From a checkpoint of a small mixture-of-experts model trained on Wikipedia: 2 picks a token.
Below are experts of layer 4 (counted from 0) of a mixture-of-experts language model. Rows are named router (the router's row for the expert), down (a neuron's output weights, with its number) and show model dimensions 128-191. Each number is 128 + 32 x the weight over its row's rms, rounded and kept within 0 to 255. Numbers have three digits each.
After each expert's rows: "comes before" lists some tokens at least twice as common just after its tokens as in all text. This comes from a sample of Wikipedia text that the model never trained on. Tokens count by the router's weight.

# expert 17
router:126099130178113163109133127161153129174152095130119117108111118137141123086143107073104166136195124117092132100124124100093150175100149129121188160175116098139163114115085139136102204129133092
down0:173160096141115177129088087129123164100083187136111170111108155142099077109102139128150128170169112123081095142117096110177109098129107069136132125119080114069113139066155154140073116086166188
down1:148041120203123162106097150167135125084136094116150125102191130084094153169135112142138172131157173107133157117135077102100191141121123108149167112087108159135154109154126145125098127123065122
down2:180160141179113132130096211118084087132142191157147105157095097132103123162095149121112087154138118087149097085130162171124103105156128087177130107137135129154128138117112134085125118143158116
comes before: "\n", "| ", "|", "-", "- ", "\n\n"

# expert 5
router:121115123154119189144095152089100053154146103151120118124102168097101159089154086114081157136151133136134144143115100107108142155092125097110141158194129099184097091062130131137129178101144126
down0:175137082194131073106152195083109060136079150118126121105122140176114153112232113124083161120142160172115098116116190074139204134149164128103123175080162171112163106131105149136148125128108112
down1:120101123160051149104128083077119166178040116070157148101099136131141080132117073173172136146108124170165095091086133133132113147216184141186113122121151193107111098093168107164101100139113101
down2:141191119104191080101121043117138131165128149115123130102142135216138124150144161126123129154100123163160169129095106107101096117148095128163119149160077116122118162169108160111154169135121125
comes before: "2", "1", ", ", "3", "4", "6"

# expert 11
router:165100109141166175107160194131101152121151084126141056124112189101147124088135082122076123144155117160104119114139127166080142153092043114145101139142178114148147077100125113154082153091149141
down0:113128157151123166087172117180155157080112104145135109101129151202149154108148115144089136082140153104099092169096122153169129142136132113149087163171202086104152139115087131113131105114098126
down1:175093049105153151110138076147168154119113138149110124134060153078123107093117138122150086087184089151159127106121145154135168151138205102161108122151117096134192110099168191099120143182137106
down2:122105171149135127145118147099107128133134108116136156116111058106080102137115062154127148139045167089133158114118154119090164112126056132138133154143090096122138145099124145133123117141052159
comes before: ".", " and", " of", " in", ",", " of the"

# expert 1
router:198089153168106135054094112071157131143146111140164159091098117053121160127148129087089177148126116125102161070114130101107188138114150115131146148144172108146148102147116121150120103107141099
down0:105081187129141085173112149123172173092127087111100142145142126119176107168109136111205097176085166094125194166120161121103129146110101154124128124070120087093140119126183145083077139093191149
down1:176191069135118104123113110123145151065155156106154125170115163096109140172116094161127110090121143149097174128136148160150075133117147125155131182097151114134130203146108063097120084066110101
down2:122151189131087106146135170053110105165127145037117185145112130107145095115136127157102063102122171133111110103138118143129155120060124197135055146148182082136120099108128161068079133086135135
comes before: ".", ",", " | ", "5", "4", "3"

# expert 12
router:169061123126161146085109178109111133160124119173167114103122137086075120056213136128126130120159078130086141118118058113125134122116164068106149139130194128168156069124135084144118159096133118
down0:102118142131180135052150212167091132012091120141098155081160131119173126112152099181198072135159151129099165088155127114088086092119152065131136108098101140113154149123091140103127148118148070
down1:067090147170109151109129188095110137160153130147172153104146136132073113188107134115130124113141177093126136108106109156086141099099055103136079126115136133171152191144163116068090118132196099
down2:073173099137176124197184111084132138114155110093083144148189116126111059159059106133181093138139157114129136105153137160152115118111098136110129112165125073098147132085134129157116131117113217
comes before: "1", "2", "–", "990", "980", "999"

# expert 31
router:154100156125091160107131154119132098137195057204118094107113131085052159143149087134105149134123126147071170082121109076049139142148140132143124159169143076114111109140115078131109178105106110
down0:138068118102129134145074152150150118183142091150173161085090126192088111118082174123138087180151130095075137156089139129147115091119140117128108150140108101124164198172184095091104053134122163
down1:182090018096119063161114103092123111165139113142130102027163122112094138105084176115150076097150182174198122140109104131186114111132118154117125137084146146129156138126123122126166117140067138
down2:125135096176109190147109117075140157123166192125107154118118105147104102105122137133164061145164150137127114096135127132093083080173128119051148161131158120093092078137103066183159127117073087
comes before: "\n", "us", "ia", "is", "idae", "a"

# expert 28
router:173137131123070153079091150127096163127144135112159123097117134102125103097109075139136145124125122129122153028102146152133133128093136119122107172143134091116176134111139135195085173141149062
down0:134115175133099123136129131149119103092140154090110123158110143105132125127115155064161142135106194142137108136131156100156164157134084128177107188122138147127117108139088163191105092120122139
down1:106099178111120092158178128130144069169105164093022106108123091139116073105094094122150091162175140113124165114178130129106167130113103150086045099130120159182094141144112159159120144157127136
down2:085078129117115142113137131165123108162077094158106064150142114159156111142205074170026156097123122170114053190170133106092149089141081158122143118110118172135109114148140120117101153183125097
comes before: " | ", "0", ".", "3", "4", "1"

# expert 13
router:141135190132127181072106186105071183147133127159152119087103173102127166114168129141097148158185145189125150097133090129080179203122103101089169145175105084144184139121101091141126154114177107
down0:143114153131114186158127191144101144156090106151195107106078136149165189134118111096127137127113119143117144127125126158150147152157165154150134212117159165190110097068158151094109094199155078
down1:131069125077016159144118151148149107139133110126114129173131152128171129121140157117170128137119132091125089135104105153088092084108164144104111155169198149079077092120096130085060072159131171
down2:107134170076149076126168087183139101109091126137146050122159112168197131094103144140101099081135120142122126129156149210134151108154090192149068117113127117138121151098157125177118113111132122
comes before: " ", " |", ",", " (", "'s", "."

# expert 9
router:178103130130183100093097167119128158145136125139149106120073127140086141061138062071109100121172124185099130068115118133085195133126142130073131131125159099104164145090088159166067159086151125
down0:152160095092180098167108172097061074107115148148101052111112084215130097068143099174135127123059086118120035135065133156156148100126124160208097117125126130141117160102113098179101127148109108
down1:157093115114139073103163181157140113141096134143107092153168141109125139149181062137161148131077019061186087095090079156098116103163157104066057143141104154155124142133135116114184113122139122
down2:174112138102147120116112084104078126115143204119104166113126137168101077137150127144106104125087162137115079113152156096070165202124138134142179162090151060088133114082118112177107125093107074
comes before: " |", "–", ")", " | ", ".", ", "

# expert 14
router:135064177160177143141155109152097122105159097115138046096092161078138175111183144070130155108185074133114134146124101108143162154124132093082129204196121117131132122099132106177114164138182133
down0:145133142109127105063143132146146113121137090162139144157154151073132158088188104122174112065162166101056101175141143101125113104104145105097151072098160170153143152162037131191114080031080133
down1:139090141110121109101163103108059117105175153117130152047160108169117081178167146144084146065157190090121151147133154098119153111135090073107162128102057159118170084141201113083096153172133120
down2:070135122111111143134116085170118133184146119108117086135138190131090083085133104139118143128062112095164130108195185145100140165137207133091140112140128168165136113135155071135207148174183154
comes before: "\n\n", " The", " He", "\"", "\n", " In "